Below are experts of layer 5 (counted from 0) of a mixture-of-experts language model. Rows are named router (the router's row for the expert), gate (a neuron's input weights, with its number), up (a neuron's input weights, with its number) and show model dimensions 0-159. Each number is 200 + 30 x the weight over its row's rms, rounded and kept within 0 to 999.
After each expert's rows: a language model's description of what the expert responds to. This comes from a sample of Wikipedia text that the model never trained on.

# expert 59
router,229,236,190,208,271,206,211,204,190,187,183,180,174,127,235,158,164,166,193,225,218,185,225,198,208,243,213,184,199,200,213,182,192,161,241,185,169,187,131,166,213,169,246,225,170,260,152,196,210,206,185,182,271,182,200,191,186,143,195,222,235,184,139,191,204,170,214,274,166,238,221,212,223,174,212,218,200,196,211,212,201,193,247,220,198,219,114,211,187,155,201,168,230,214,191,210,220,233,221,227,210,242,204,260,208,172,210,169,196,250,197,195,196,185,240,169,236,207,201,217,169,236,246,155,221,186,198,167,195,202,161,155,170,188,195,140,218,240,234,193,197,199,173,171,218,221,174,226,209,203,195,194,177,150,175,185,199,244,190,221
gate0,209,200,165,140,144,216,198,171,188,241,131,204,201,142,177,205,213,179,133,194,164,211,216,203,197,177,230,249,206,184,208,209,207,171,203,165,187,207,196,231,209,237,208,227,190,191,178,170,168,203,194,161,227,153,141,196,207,269,212,167,190,167,166,187,171,197,189,194,213,276,217,216,197,247,192,199,217,231,183,120,207,165,185,182,217,218,193,198,248,172,251,175,199,197,164,207,201,199,130,194,246,215,180,234,207,173,223,124,185,168,281,223,191,178,205,218,184,187,235,175,194,204,174,203,153,227,215,185,197,201,168,211,218,166,247,256,193,193,181,239,230,200,116,221,241,240,186,176,213,225,204,150,169,208,219,213,157,209,179,178
up0,194,180,188,174,128,197,195,177,178,209,155,197,209,162,203,192,235,193,139,202,163,218,220,207,211,187,212,252,211,198,214,181,175,198,206,200,194,201,201,218,187,228,214,249,167,172,188,194,189,210,168,167,234,157,178,185,205,274,212,174,210,169,210,167,152,190,180,206,192,290,236,227,124,229,182,221,219,212,205,131,201,131,188,201,218,184,208,183,267,171,249,191,217,179,195,228,215,186,171,191,207,201,206,224,194,194,219,166,172,128,262,187,177,164,227,223,184,210,265,202,196,182,177,165,157,183,198,202,173,191,156,254,229,148,216,254,180,212,170,228,254,221,128,229,232,236,203,202,206,213,243,146,162,233,197,195,152,209,155,212
What it handles: Semicolons in lists, taxonomy text and table keys (Pos = League position; Pld), plus clause links like ", but", ", while", ", they".

# expert 31
router,153,199,204,255,185,239,222,204,184,207,274,165,234,135,200,237,260,208,184,193,228,203,188,277,213,230,189,181,225,171,176,218,191,195,200,207,236,207,186,225,216,191,219,194,228,203,165,193,254,224,181,193,150,185,190,176,180,190,204,218,190,144,169,191,264,183,154,219,171,202,140,203,159,194,191,176,235,213,228,177,207,176,245,161,187,256,174,197,229,144,269,179,208,252,215,223,220,145,256,165,212,190,227,184,226,207,219,186,171,196,210,202,225,218,197,202,184,222,184,211,241,158,235,197,173,199,196,204,190,169,106,208,196,206,230,221,216,263,163,208,200,204,176,210,234,230,164,202,205,228,262,154,179,201,224,208,170,208,236,189
gate0,253,197,225,213,212,214,219,240,215,226,193,210,203,224,197,208,244,217,228,228,225,137,270,216,184,256,222,184,172,188,209,210,184,221,249,254,191,209,173,188,185,162,231,194,211,201,244,190,173,207,212,170,167,158,215,211,180,218,242,205,254,168,214,199,201,180,168,247,207,209,215,203,196,217,267,165,245,229,164,209,157,184,230,180,181,144,186,278,217,169,169,215,182,212,132,243,176,218,189,222,179,158,241,173,192,206,207,223,203,212,231,159,169,209,190,228,249,221,245,198,180,256,162,200,218,196,169,171,181,207,196,197,153,227,225,152,246,218,198,253,235,185,245,143,240,247,288,193,206,209,200,205,244,206,221,191,212,204,183,196
up0,154,192,241,243,198,196,202,234,177,264,220,244,195,238,220,207,257,213,225,211,225,206,200,214,195,185,193,205,210,218,171,211,222,212,217,211,204,215,213,257,216,250,198,219,234,160,224,174,167,276,189,206,201,203,168,190,184,171,258,205,178,174,223,175,190,206,196,233,210,171,235,289,217,210,218,232,226,196,219,237,145,198,239,201,259,205,235,317,256,225,185,197,228,243,222,188,224,161,141,208,205,188,195,175,187,197,141,236,207,212,180,202,229,212,194,215,186,212,166,180,186,227,130,218,214,148,147,259,205,192,174,194,197,211,148,228,213,243,231,261,159,205,216,199,239,222,258,205,229,203,206,232,213,207,240,211,187,193,170,207
What it handles: Prepositions in, to, from, for, into after a noun or verb, as in comes from, rural district in, in order to make.

# expert 62
router,203,170,149,255,220,254,190,225,195,207,205,244,169,197,262,167,129,180,184,218,226,226,190,217,151,205,170,206,223,301,215,229,182,137,148,221,154,184,193,162,206,171,166,192,138,180,218,177,184,214,168,173,199,198,219,189,176,154,175,198,175,236,185,208,140,200,234,194,173,226,185,161,180,190,240,246,240,219,208,196,157,167,181,269,166,229,216,131,174,205,229,171,168,225,199,215,168,212,212,193,222,204,215,177,170,237,187,156,188,225,211,184,178,170,218,232,209,202,252,170,200,150,182,162,214,187,189,266,199,207,256,235,199,171,154,220,269,238,199,215,176,206,163,205,203,177,250,243,139,218,190,214,179,225,194,184,229,162,197,206
gate0,153,174,201,212,137,232,219,225,197,159,217,152,206,217,260,165,148,213,164,160,225,171,245,190,162,154,198,201,203,137,198,234,189,183,207,199,223,220,140,227,183,217,185,229,182,182,196,198,219,248,188,177,194,235,198,211,200,182,178,226,168,121,212,168,244,166,165,169,202,223,230,214,198,184,193,184,199,149,209,246,202,166,198,157,185,200,166,176,181,220,232,224,188,213,211,190,172,203,214,170,196,171,206,208,223,218,223,174,227,191,131,178,190,162,254,206,148,201,224,158,193,164,213,171,141,226,150,215,280,202,242,166,204,169,169,176,154,187,162,191,280,224,180,141,179,219,194,189,218,211,219,194,195,222,206,226,185,191,210,163
up0,333,195,202,229,217,170,203,187,243,230,209,222,176,187,150,215,222,178,249,206,198,193,127,190,241,180,211,199,195,247,187,175,192,236,184,253,162,204,207,193,155,212,247,172,203,220,148,191,211,152,159,174,189,193,185,182,156,161,190,266,177,223,168,208,194,211,192,194,216,194,203,209,148,196,213,207,214,213,220,170,187,213,186,212,240,199,200,238,152,224,181,198,198,182,206,272,192,189,187,218,169,174,224,205,198,157,226,237,170,196,267,199,220,229,198,214,195,181,192,196,195,180,224,228,231,188,281,223,196,189,186,237,197,229,155,180,196,200,208,186,172,118,236,233,188,164,236,236,171,155,192,230,189,185,222,197,215,237,217,258
What it handles: Word-initial d, de, des, dou starting words, often in French or Spanish text, plus digit pieces inside years and numbers like 1962.

# expert 26
router,235,174,220,182,200,154,165,180,184,229,204,223,232,241,226,238,236,218,210,178,220,205,199,274,233,169,155,180,160,157,208,176,200,239,228,167,193,208,214,190,218,241,177,194,176,237,213,185,139,261,238,239,217,191,192,239,172,257,170,178,275,201,252,218,240,251,139,155,174,225,227,187,171,167,212,235,200,154,161,165,230,226,245,180,192,217,106,262,198,163,305,210,228,211,208,233,201,180,160,195,229,204,205,215,266,156,197,134,213,183,212,199,217,201,213,197,245,223,179,194,206,228,198,171,165,173,192,187,176,284,123,186,228,202,154,200,216,188,206,181,225,185,230,204,235,178,182,220,182,216,176,181,177,218,223,194,172,215,180,198
gate0,201,192,189,159,218,216,187,199,194,173,145,238,167,167,187,195,202,159,199,255,200,197,242,203,207,192,175,206,194,174,174,206,272,181,247,205,174,203,220,191,196,197,142,184,163,197,173,206,210,209,225,183,241,180,183,216,204,162,171,181,161,188,192,167,204,229,169,141,188,232,196,262,192,209,205,238,279,192,176,125,214,163,187,206,209,247,150,180,198,138,183,152,204,210,142,188,202,195,161,98,183,173,182,148,236,228,167,170,186,207,176,183,237,269,203,213,224,222,161,185,223,146,195,214,251,190,215,217,270,243,215,241,168,213,202,193,229,203,184,224,196,174,200,234,200,233,244,221,209,196,137,260,211,207,206,222,149,195,221,194
up0,188,236,240,235,196,168,231,164,204,178,258,165,245,250,209,207,166,208,204,158,179,168,154,178,205,207,259,194,153,204,259,212,120,183,161,202,180,160,179,205,199,208,212,185,228,201,213,249,179,221,193,223,166,207,191,228,167,272,235,222,224,206,232,228,172,190,296,263,232,196,187,183,219,214,195,206,119,220,214,194,180,271,228,194,170,195,232,230,216,205,185,195,236,188,216,194,171,205,199,282,201,200,172,276,180,167,246,206,165,230,222,231,134,130,218,198,180,185,245,212,202,229,195,219,152,193,182,194,190,196,177,161,234,177,208,207,202,158,262,160,228,228,198,180,221,201,155,184,157,193,204,168,193,217,192,169,231,205,197,194
What it handles: Colons after labels in infoboxes, lists and notes (Suborder:, Note:, namely:), plus === section heading markers and list-item starts.

# expert 25
router,201,218,230,130,226,165,199,190,207,199,182,262,174,237,236,255,248,217,207,248,243,175,173,191,202,200,206,214,200,166,200,202,213,213,204,181,191,179,189,198,171,172,235,214,184,134,258,296,209,218,157,242,246,184,183,179,218,186,199,188,197,203,246,231,205,192,243,215,188,169,243,212,221,271,219,206,188,167,215,190,183,165,125,218,220,191,201,184,199,169,145,192,202,231,172,217,221,185,185,200,194,159,200,256,181,184,213,201,188,170,206,215,205,200,258,235,147,194,148,210,206,203,99,163,196,216,199,174,199,206,220,200,171,214,243,188,224,269,267,185,214,170,198,198,221,161,209,235,225,225,208,223,235,197,172,149,194,155,223,144
gate0,212,233,137,190,195,212,250,240,248,182,177,193,182,195,214,224,167,192,162,212,213,197,187,276,206,192,166,160,199,181,188,162,139,179,261,146,242,193,238,238,201,217,247,187,196,195,183,214,134,251,136,213,187,203,181,155,163,159,185,165,177,191,148,193,189,215,220,220,224,199,206,201,206,186,203,251,191,204,250,195,193,169,238,251,221,184,183,193,252,190,240,200,219,183,243,212,190,159,188,204,214,242,158,199,193,247,183,200,163,219,212,183,177,183,247,156,195,194,204,151,171,228,194,215,214,123,214,177,213,154,184,198,129,163,248,225,179,276,179,189,173,173,227,224,185,213,263,167,193,164,208,201,192,227,164,198,212,213,201,212
up0,228,249,137,199,232,182,215,265,239,178,189,173,202,198,214,215,185,205,185,181,213,196,198,268,218,205,177,125,178,168,175,205,162,160,234,172,221,211,214,224,164,185,256,180,193,191,236,183,123,246,156,265,174,199,173,153,191,141,196,192,200,180,172,171,180,255,223,213,261,196,198,218,190,173,209,240,140,221,256,195,193,213,212,238,203,178,174,223,249,160,233,191,176,190,227,211,181,203,214,203,216,225,140,201,195,220,205,216,190,244,203,174,222,163,254,177,196,170,231,172,177,240,196,228,166,134,211,196,226,191,196,168,106,194,212,203,174,235,205,169,191,179,219,202,199,217,250,211,195,137,208,240,204,241,167,196,229,221,175,189
What it handles: Double line breaks ending a sentence or table before a new paragraph or == section heading ==, plus fused heading pieces like ==C, ==S.

# expert 8
router,189,114,197,237,256,224,168,208,177,215,166,178,164,136,195,223,229,234,164,233,253,227,165,188,223,176,186,202,203,169,183,214,181,195,210,192,206,183,184,183,220,200,239,186,205,188,186,268,241,182,206,213,195,209,229,191,182,174,243,166,183,207,231,208,207,202,213,179,171,169,250,223,153,216,167,215,166,231,180,180,206,222,149,271,188,163,189,225,183,222,192,262,250,194,186,177,212,182,166,217,194,206,228,222,181,149,215,224,212,166,189,182,239,186,200,155,243,182,179,228,255,200,207,225,230,194,235,135,186,194,192,228,174,202,202,235,259,263,183,211,187,179,199,207,223,198,235,184,169,247,197,164,173,171,202,232,204,221,209,193
gate0,164,197,153,198,228,177,221,190,200,193,173,220,228,243,181,173,243,195,167,163,177,181,248,228,176,198,207,207,175,209,179,223,165,150,187,159,206,277,173,241,208,190,235,192,196,181,236,212,209,132,209,199,193,166,154,177,183,240,156,211,175,150,188,200,234,170,212,166,176,212,193,217,192,174,169,205,179,220,203,243,217,194,230,211,174,219,193,218,211,152,167,212,183,167,236,181,231,209,235,277,205,222,202,233,230,166,210,175,241,212,189,160,229,128,253,222,186,228,180,201,189,202,169,177,169,263,170,200,226,122,192,202,224,277,243,171,243,176,164,204,193,214,196,190,171,147,209,178,220,207,218,229,181,203,247,181,169,196,166,235
up0,205,216,237,232,135,223,184,223,220,186,250,169,234,164,211,185,161,244,203,186,235,244,227,192,224,125,193,199,213,179,189,198,203,171,196,229,183,151,216,133,172,230,177,216,213,205,224,182,218,216,173,212,145,229,199,232,281,179,218,157,203,254,200,231,219,244,209,232,213,184,172,172,207,169,238,220,228,167,239,172,175,224,221,214,215,154,233,127,214,194,230,184,190,207,207,177,214,196,158,177,169,225,213,178,173,230,159,192,244,176,217,230,200,236,148,237,239,202,191,172,182,240,215,221,216,155,230,167,215,194,168,173,191,199,228,223,163,202,183,169,181,169,222,168,195,260,223,190,211,182,224,171,174,233,160,195,274,205,284,168
What it handles: Commas and comma-joined pieces ending a phrase before a new clause or list item, as in For every 100 females, there were; London, United Kingdom.

# expert 35
router,179,206,200,254,235,260,155,184,154,210,206,152,167,162,211,198,287,252,187,218,239,171,195,197,211,180,218,211,135,214,201,228,153,201,199,179,167,205,252,225,227,197,216,202,140,238,169,212,264,163,189,181,216,262,252,185,256,190,181,191,185,228,193,192,186,184,237,220,224,194,213,200,189,214,219,194,205,162,200,155,253,217,216,185,167,178,258,143,269,249,208,152,212,195,234,194,210,144,227,177,199,219,189,182,154,223,209,251,192,225,207,181,196,203,206,175,228,225,189,218,149,247,181,191,193,229,192,182,162,269,222,214,170,220,210,163,139,174,222,216,201,182,175,212,202,141,167,141,117,204,157,178,173,172,179,251,202,202,159,222
gate2,180,167,222,198,245,197,226,194,239,178,216,139,203,195,198,233,211,221,231,152,212,206,232,178,260,177,230,161,180,233,162,216,150,222,182,208,240,252,136,156,232,226,227,168,204,222,189,194,165,163,231,215,192,202,251,203,213,172,133,204,153,167,168,130,221,193,205,188,205,148,173,172,210,234,168,228,212,190,198,205,221,203,224,182,266,140,187,182,248,238,246,188,233,184,145,255,209,198,200,191,156,251,233,163,234,230,256,196,176,216,189,221,169,171,171,185,239,219,164,173,157,198,217,174,170,191,199,227,211,147,188,217,206,211,159,193,175,215,183,148,206,190,207,262,151,183,194,178,175,249,190,183,228,228,213,171,150,203,185,183
up2,197,151,161,227,189,214,198,205,208,182,200,195,283,219,177,175,218,194,252,201,172,203,165,243,139,223,238,167,216,184,220,220,215,203,186,168,242,163,215,261,203,160,199,195,201,162,163,189,176,208,191,238,206,238,219,206,170,225,218,214,219,210,215,206,194,189,231,159,217,213,175,172,151,190,189,237,142,155,179,199,176,219,204,173,138,224,213,176,210,256,205,243,193,230,232,174,206,190,244,200,233,227,113,197,228,225,132,186,244,211,215,172,196,207,253,190,217,210,291,198,226,204,182,221,129,216,258,194,205,188,258,209,199,217,184,183,211,207,221,205,180,205,226,175,209,212,138,207,229,200,213,187,200,200,208,213,255,231,246,236
What it handles: Word-internal pieces it, ip, p, ap, up, v, as in Invitational, committed, Interdisciplinary, relapse, Tupolev, simplex.

# expert 15
router,175,183,196,134,205,167,208,237,166,222,171,197,208,235,213,259,278,183,201,216,231,174,147,164,180,235,175,168,257,181,190,169,186,257,207,192,212,188,212,218,193,214,249,170,203,204,145,203,176,209,186,208,206,227,194,215,180,205,209,173,272,194,233,167,212,202,233,231,207,200,182,213,178,212,226,249,209,208,188,214,241,252,179,190,150,196,199,254,231,234,181,193,164,210,236,173,201,192,179,195,206,197,191,174,229,218,178,215,212,186,217,180,161,228,236,235,215,244,255,249,201,203,166,199,235,218,218,200,231,158,192,153,200,240,299,167,168,161,177,225,231,234,201,202,209,173,249,180,183,184,180,212,222,218,189,252,176,215,216,177
gate0,201,184,154,186,237,213,232,204,234,214,179,57,166,193,188,204,188,261,233,176,201,205,216,223,241,214,186,188,194,231,207,200,210,178,245,177,158,175,234,221,228,202,156,194,207,195,215,235,164,173,228,169,219,149,209,245,186,149,184,171,201,196,159,223,201,199,217,173,208,244,179,220,225,147,203,247,184,191,227,190,188,285,211,225,175,188,227,104,217,145,198,169,163,195,220,207,182,280,236,210,206,253,124,210,166,241,227,230,198,213,220,182,178,139,189,200,200,203,236,194,148,200,163,167,214,230,204,237,198,186,167,221,217,211,224,205,200,241,218,178,200,152,220,231,207,244,203,176,235,191,193,197,213,197,255,234,208,182,209,194
up0,192,198,150,197,222,190,215,230,205,216,123,146,164,204,189,167,206,271,207,196,171,196,193,204,172,197,199,190,233,164,211,204,227,145,199,184,199,186,219,212,233,204,107,218,186,153,178,214,214,131,203,235,187,176,222,198,162,143,153,188,187,221,212,146,201,137,210,212,211,208,180,176,242,160,227,264,213,154,227,213,167,254,223,206,177,219,205,192,235,148,236,193,148,182,197,172,183,244,208,224,217,231,201,215,167,232,235,200,173,175,185,193,211,193,249,209,156,164,200,192,208,233,183,179,194,270,199,275,196,198,200,232,223,254,234,191,189,194,178,224,174,196,165,157,211,227,216,147,226,199,151,179,196,239,228,175,265,198,203,205
What it handles: Word pieces act, ject, direct and capitalized Act, Open, Sing in words like re-act-ions, manuf-act-urer, in-ject-ions; also dollar signs in LaTeX math.

# expert 52
router,179,262,212,221,171,117,213,219,277,236,184,223,204,232,139,181,181,239,170,233,228,259,170,224,175,191,195,215,213,193,212,177,205,180,214,174,229,174,182,251,191,237,224,204,211,192,189,222,252,224,177,189,195,208,207,209,168,229,229,194,234,244,206,191,213,225,171,173,223,202,244,148,249,207,187,201,194,187,196,167,213,205,201,183,165,209,243,196,239,233,201,242,210,212,224,175,195,241,248,192,211,255,201,167,214,114,227,242,147,171,208,191,207,274,243,230,161,216,183,194,121,175,212,164,230,187,268,289,169,227,215,227,178,192,239,215,180,214,206,211,209,205,178,187,175,206,184,201,182,166,173,233,231,224,162,170,217,250,195,198
gate0,194,205,240,263,204,161,218,261,202,180,184,146,228,175,233,177,179,187,205,205,243,273,216,144,179,181,199,214,199,239,174,165,151,205,217,253,200,144,179,247,220,239,217,203,191,203,231,150,249,214,192,207,170,214,196,193,217,166,214,227,169,193,176,206,257,161,242,166,191,152,173,179,235,184,132,184,205,237,227,189,215,201,255,177,174,162,172,193,215,226,184,252,262,184,180,154,176,220,214,196,196,217,182,252,213,212,222,198,213,218,190,219,173,182,238,194,243,177,209,189,218,172,185,139,204,232,213,188,213,175,164,201,179,197,178,193,182,169,190,161,157,224,172,274,198,135,205,167,239,195,169,203,221,201,169,124,213,224,195,199
up0,202,189,166,208,167,231,234,187,188,205,146,259,183,225,222,209,194,202,216,225,192,156,187,217,168,189,192,203,181,174,234,227,231,194,175,171,183,176,202,125,189,202,214,138,192,195,170,213,122,159,240,231,220,218,203,198,197,218,164,210,249,240,234,218,169,233,151,230,140,224,193,245,173,224,205,240,220,208,154,228,186,193,181,157,210,244,223,177,211,187,240,155,143,207,263,222,219,205,242,201,200,203,193,163,166,222,173,210,159,195,176,204,248,189,161,209,212,199,155,218,214,202,195,262,227,211,173,205,175,209,243,183,253,170,185,189,206,189,203,223,179,162,286,97,146,205,166,211,250,171,231,185,161,178,224,207,211,179,237,181
What it handles: Word endings ing, ings, ight and ign after a stem, as in starting, overlooking, fight, Episcopal, plus the word made.

# expert 41
router,206,218,241,205,230,215,191,194,164,205,157,188,222,191,213,180,155,256,182,153,221,185,235,220,231,200,215,213,216,200,231,201,196,167,214,181,227,188,226,164,198,203,257,179,236,235,203,174,190,219,172,189,185,196,188,195,183,230,192,207,207,234,176,178,128,223,165,238,188,166,237,187,179,243,208,176,181,174,206,186,200,181,215,201,201,196,258,202,258,223,229,238,198,172,229,229,162,226,204,243,205,226,211,186,154,139,200,159,169,192,199,188,224,156,141,231,170,212,191,204,194,205,195,212,184,199,239,236,226,192,154,222,186,207,138,218,217,240,207,219,195,149,224,160,179,174,257,178,188,238,153,236,244,211,217,258,198,238,160,191
gate0,192,235,236,221,195,171,192,161,172,107,144,151,243,209,243,150,224,225,157,194,254,252,139,208,246,164,250,183,192,197,197,172,203,204,213,216,145,246,161,146,224,133,214,206,239,214,229,212,198,172,170,179,211,192,195,205,157,213,214,141,149,175,166,195,242,239,190,204,176,193,171,192,262,200,182,193,187,250,205,198,252,166,240,234,193,208,198,173,225,204,220,202,150,171,196,155,227,175,142,150,181,212,255,210,191,214,180,199,225,199,216,193,120,183,211,228,182,178,159,131,164,217,169,174,201,211,191,201,178,187,182,173,191,218,206,183,186,193,195,149,162,219,232,226,214,257,198,175,227,226,180,150,197,190,202,174,206,201,175,150
up0,216,213,183,193,209,208,199,239,245,250,236,266,173,191,125,216,175,195,198,213,151,140,249,168,211,215,130,212,173,171,209,217,196,182,192,181,231,204,234,291,197,267,166,197,155,177,161,219,234,231,227,205,208,231,168,208,232,185,182,258,203,208,262,208,177,201,212,226,218,190,225,195,157,196,232,214,248,181,243,230,163,247,138,164,210,195,210,228,174,217,167,192,246,230,186,231,157,233,222,286,228,186,144,216,217,202,234,226,165,194,146,230,271,189,148,202,209,197,222,212,254,206,235,218,184,189,186,162,243,212,237,220,207,229,171,242,219,218,192,243,196,206,162,174,186,153,213,215,186,230,191,243,214,194,193,217,182,227,215,201
What it handles: Standalone s starting a word (sashes, sight, send), plus semicolons before "years ago" in infoboxes, "up to", "and", dashes.

# expert 3
router,197,213,193,188,240,205,203,201,161,179,208,155,249,171,181,268,230,162,216,238,204,240,142,176,221,176,221,201,225,246,216,180,191,182,169,139,222,236,225,171,269,210,200,191,159,240,228,212,167,168,207,175,172,181,222,191,172,171,174,242,218,240,176,225,218,251,202,201,164,217,183,236,140,251,240,190,205,134,181,179,209,185,215,197,207,174,205,249,189,200,181,200,161,204,241,203,223,172,206,202,206,203,200,220,242,212,142,181,186,211,205,186,183,127,182,142,206,226,206,150,201,144,186,194,170,237,205,154,226,176,211,228,181,132,178,188,185,197,167,241,213,198,174,167,200,185,183,200,249,226,174,217,225,186,186,191,225,241,174,180
gate0,224,274,205,179,256,212,226,198,249,236,186,164,220,215,198,178,173,164,224,237,211,189,206,186,236,207,180,230,146,189,150,208,206,153,255,186,211,220,216,119,215,184,207,200,161,186,209,190,223,209,233,150,245,157,193,227,213,246,163,238,172,199,185,204,155,183,178,190,190,164,243,228,178,138,212,218,199,185,223,191,193,231,166,225,143,169,177,152,190,233,196,158,127,195,166,245,199,197,152,187,233,223,183,161,204,200,156,177,191,221,140,205,146,203,169,230,198,235,185,218,197,150,230,229,151,191,195,263,269,211,197,179,190,163,234,130,180,228,174,143,199,220,192,259,185,198,212,206,236,233,146,229,179,137,182,178,150,213,182,172
up0,189,135,261,204,187,193,167,148,192,180,175,244,219,189,207,213,206,223,269,186,255,204,184,124,181,210,171,180,188,172,208,175,187,220,229,169,172,273,219,247,189,179,225,254,159,156,176,142,202,213,229,192,204,215,202,200,205,217,206,236,228,170,222,192,197,150,200,209,152,195,217,175,182,178,234,176,207,205,175,228,205,153,199,162,189,181,213,190,151,221,199,221,232,210,143,247,232,200,179,144,203,247,211,200,216,178,193,236,228,206,202,240,219,223,226,221,178,227,189,183,203,219,223,287,165,193,210,205,175,196,211,161,226,180,179,210,206,234,158,169,198,269,207,173,178,182,194,206,229,245,237,168,215,110,228,221,221,207,257,230
What it handles: Word-internal fragments like l, el, ain, ath, ass, oss after a short stem, as in sib-l-ings, sequ-el, Dom-ain, p-ath, gl-ass.

# expert 61
router,235,225,232,154,227,226,193,215,232,221,235,145,199,213,136,179,189,196,213,219,220,203,211,136,243,221,203,223,209,205,234,199,163,229,194,214,202,191,206,245,206,249,207,203,192,204,215,187,163,229,212,211,161,215,230,177,165,211,221,207,229,204,228,211,199,241,198,216,195,200,225,159,199,221,204,228,204,227,162,205,228,227,209,207,141,200,211,173,217,203,234,210,298,202,178,186,169,198,231,287,225,143,201,218,209,180,266,180,169,207,210,193,207,208,194,219,153,196,222,221,259,161,176,244,226,186,220,176,171,162,179,152,209,179,195,191,203,216,150,225,234,210,183,173,227,238,209,191,184,156,174,229,183,154,235,221,183,220,200,124
gate0,262,214,152,138,204,182,210,180,189,165,208,221,138,207,191,182,219,209,167,215,198,211,167,225,206,180,178,220,250,204,240,192,139,256,181,236,155,183,173,246,193,181,165,211,191,215,179,207,216,206,172,182,162,181,131,162,169,190,193,166,189,173,207,223,197,221,226,221,162,173,156,219,233,244,181,200,189,180,201,173,211,156,152,222,211,203,200,164,212,219,198,203,190,193,198,209,213,189,128,160,187,189,194,176,240,116,227,138,121,226,237,194,180,148,223,207,177,168,252,179,143,221,226,219,152,159,190,166,186,257,182,167,281,173,153,185,182,227,182,226,197,204,194,226,261,192,206,197,237,186,213,174,221,245,147,219,201,170,233,220
up0,126,213,217,221,199,231,204,224,178,214,182,144,259,176,199,182,143,211,219,197,204,163,229,188,170,206,223,157,178,175,178,208,278,148,241,161,219,197,224,174,229,207,191,173,200,199,217,184,201,205,223,230,203,213,252,218,193,212,227,251,207,210,179,170,176,238,194,197,233,196,248,199,172,160,205,165,240,238,209,237,200,236,229,188,172,181,226,212,247,189,189,205,178,184,233,147,189,211,244,232,200,223,194,221,165,260,177,264,205,190,159,224,210,204,204,202,219,200,164,190,232,162,154,143,259,267,190,231,195,171,249,221,146,220,211,235,215,211,228,171,195,207,180,189,151,217,186,225,164,173,173,229,204,155,256,188,230,218,188,164
What it handles: Slash and dash separators in sports career stats (U16 / 6 / (1)) and list dates, plus pieces of legislative, Parliament, Council, medal.

# expert 1
router,186,141,162,129,170,235,185,204,202,162,242,171,242,184,192,233,194,207,214,205,220,238,217,160,226,229,197,222,233,230,216,202,151,155,240,194,201,232,169,155,213,209,230,188,147,218,261,215,193,158,162,204,198,209,228,146,183,177,196,194,156,260,196,218,222,213,242,200,184,240,251,165,153,215,217,219,203,220,203,214,168,246,146,241,279,165,223,208,159,223,193,214,226,197,180,159,219,231,192,200,221,220,210,180,192,226,174,220,228,160,192,173,200,199,204,182,199,184,212,207,210,174,220,185,181,187,212,166,158,234,163,198,176,240,239,225,171,158,222,222,239,220,119,165,231,264,169,185,240,190,188,173,219,236,140,165,249,182,154,229
gate0,230,172,192,234,203,166,178,159,213,177,178,131,172,188,219,174,178,141,209,209,212,216,192,221,168,294,250,185,213,222,210,234,219,171,219,199,164,180,195,150,161,248,174,165,189,154,206,214,216,217,230,170,227,201,160,209,211,164,139,131,190,207,206,200,221,176,176,202,201,162,181,181,176,215,201,234,168,195,222,249,275,261,160,241,164,190,216,181,167,176,165,217,195,173,161,167,261,208,275,216,212,203,154,192,225,174,214,169,218,209,193,168,136,223,162,172,235,257,191,250,182,145,200,178,190,231,170,172,230,179,220,206,176,192,131,183,216,222,187,129,182,189,194,226,186,231,263,182,140,173,170,192,182,212,210,181,204,220,218,202
up0,217,149,196,213,195,193,133,171,238,213,209,149,174,208,190,139,184,152,169,192,212,230,198,227,209,246,260,193,200,193,231,230,233,174,201,181,167,227,172,160,175,227,218,182,165,172,240,191,205,233,211,162,162,178,181,199,217,157,162,144,180,229,207,155,211,216,159,193,232,179,157,167,177,232,194,220,184,202,256,165,261,260,138,241,200,197,217,225,168,188,198,184,196,144,162,168,232,210,268,167,219,190,191,172,220,174,204,179,217,226,216,189,149,249,184,163,204,259,254,265,197,163,211,194,201,226,209,209,219,197,274,207,198,194,162,205,235,212,184,153,157,188,156,245,224,241,260,198,181,168,163,197,185,203,201,222,203,200,228,208
What it handles: Word pieces w or W inside or starting names and words (Milwaukee, nationwide, www), plus sequence adverbs like also, then, later, now.

# expert 33
router,169,219,182,222,244,183,176,178,229,198,181,213,169,232,223,196,243,210,220,207,202,154,209,191,223,197,184,219,175,205,204,292,202,225,231,177,206,145,160,220,242,256,177,215,193,190,204,206,231,207,168,185,195,232,215,238,200,184,193,234,183,220,164,234,169,164,139,222,160,180,210,210,211,236,254,221,223,267,185,196,231,214,216,166,157,225,200,161,164,170,196,172,224,163,141,214,193,207,177,188,218,241,196,221,230,244,218,224,182,217,208,184,226,250,186,217,158,160,202,231,201,216,154,165,203,185,238,163,226,223,225,199,208,215,221,157,281,166,243,214,187,202,202,164,216,140,177,225,220,234,175,156,212,162,188,178,146,230,180,184
gate0,197,185,185,244,232,180,175,173,223,176,223,234,146,191,242,210,192,219,244,236,211,191,183,258,184,174,196,194,165,193,165,210,227,257,162,210,171,216,246,199,185,127,138,245,255,231,201,156,204,205,241,209,226,222,198,179,264,192,234,210,228,183,190,211,216,193,205,210,125,182,226,216,239,201,214,220,183,244,161,168,185,191,134,187,220,229,222,224,167,182,145,201,231,234,186,201,178,240,191,202,189,162,187,187,170,225,207,162,227,216,200,238,303,224,167,225,115,204,166,220,204,274,231,225,224,137,199,191,184,264,192,144,191,227,220,258,165,194,154,129,234,220,221,159,175,193,193,198,200,170,230,225,229,176,183,206,210,176,250,212
up0,213,187,201,157,187,214,168,223,120,210,123,196,250,236,186,216,201,201,131,168,184,227,205,132,197,227,188,217,246,208,222,212,199,170,205,159,193,220,187,138,203,269,256,179,175,189,199,280,196,172,191,222,159,186,187,263,163,212,190,178,165,217,211,178,203,237,238,192,240,179,224,211,210,195,171,179,213,174,210,211,195,217,262,192,166,153,141,179,241,190,156,205,176,171,213,195,217,158,214,212,204,230,244,236,202,220,167,223,216,171,200,148,175,159,240,244,283,230,218,208,183,177,152,153,176,244,220,225,192,202,200,200,182,197,200,168,194,173,201,252,164,193,194,207,191,203,187,272,210,196,203,228,198,185,205,168,151,213,166,200
What it handles: The "- Gen" line start in taxonomy boxes, Latin suffixes us, um, idae, aur in genus names, species and gen, and coordinate symbols.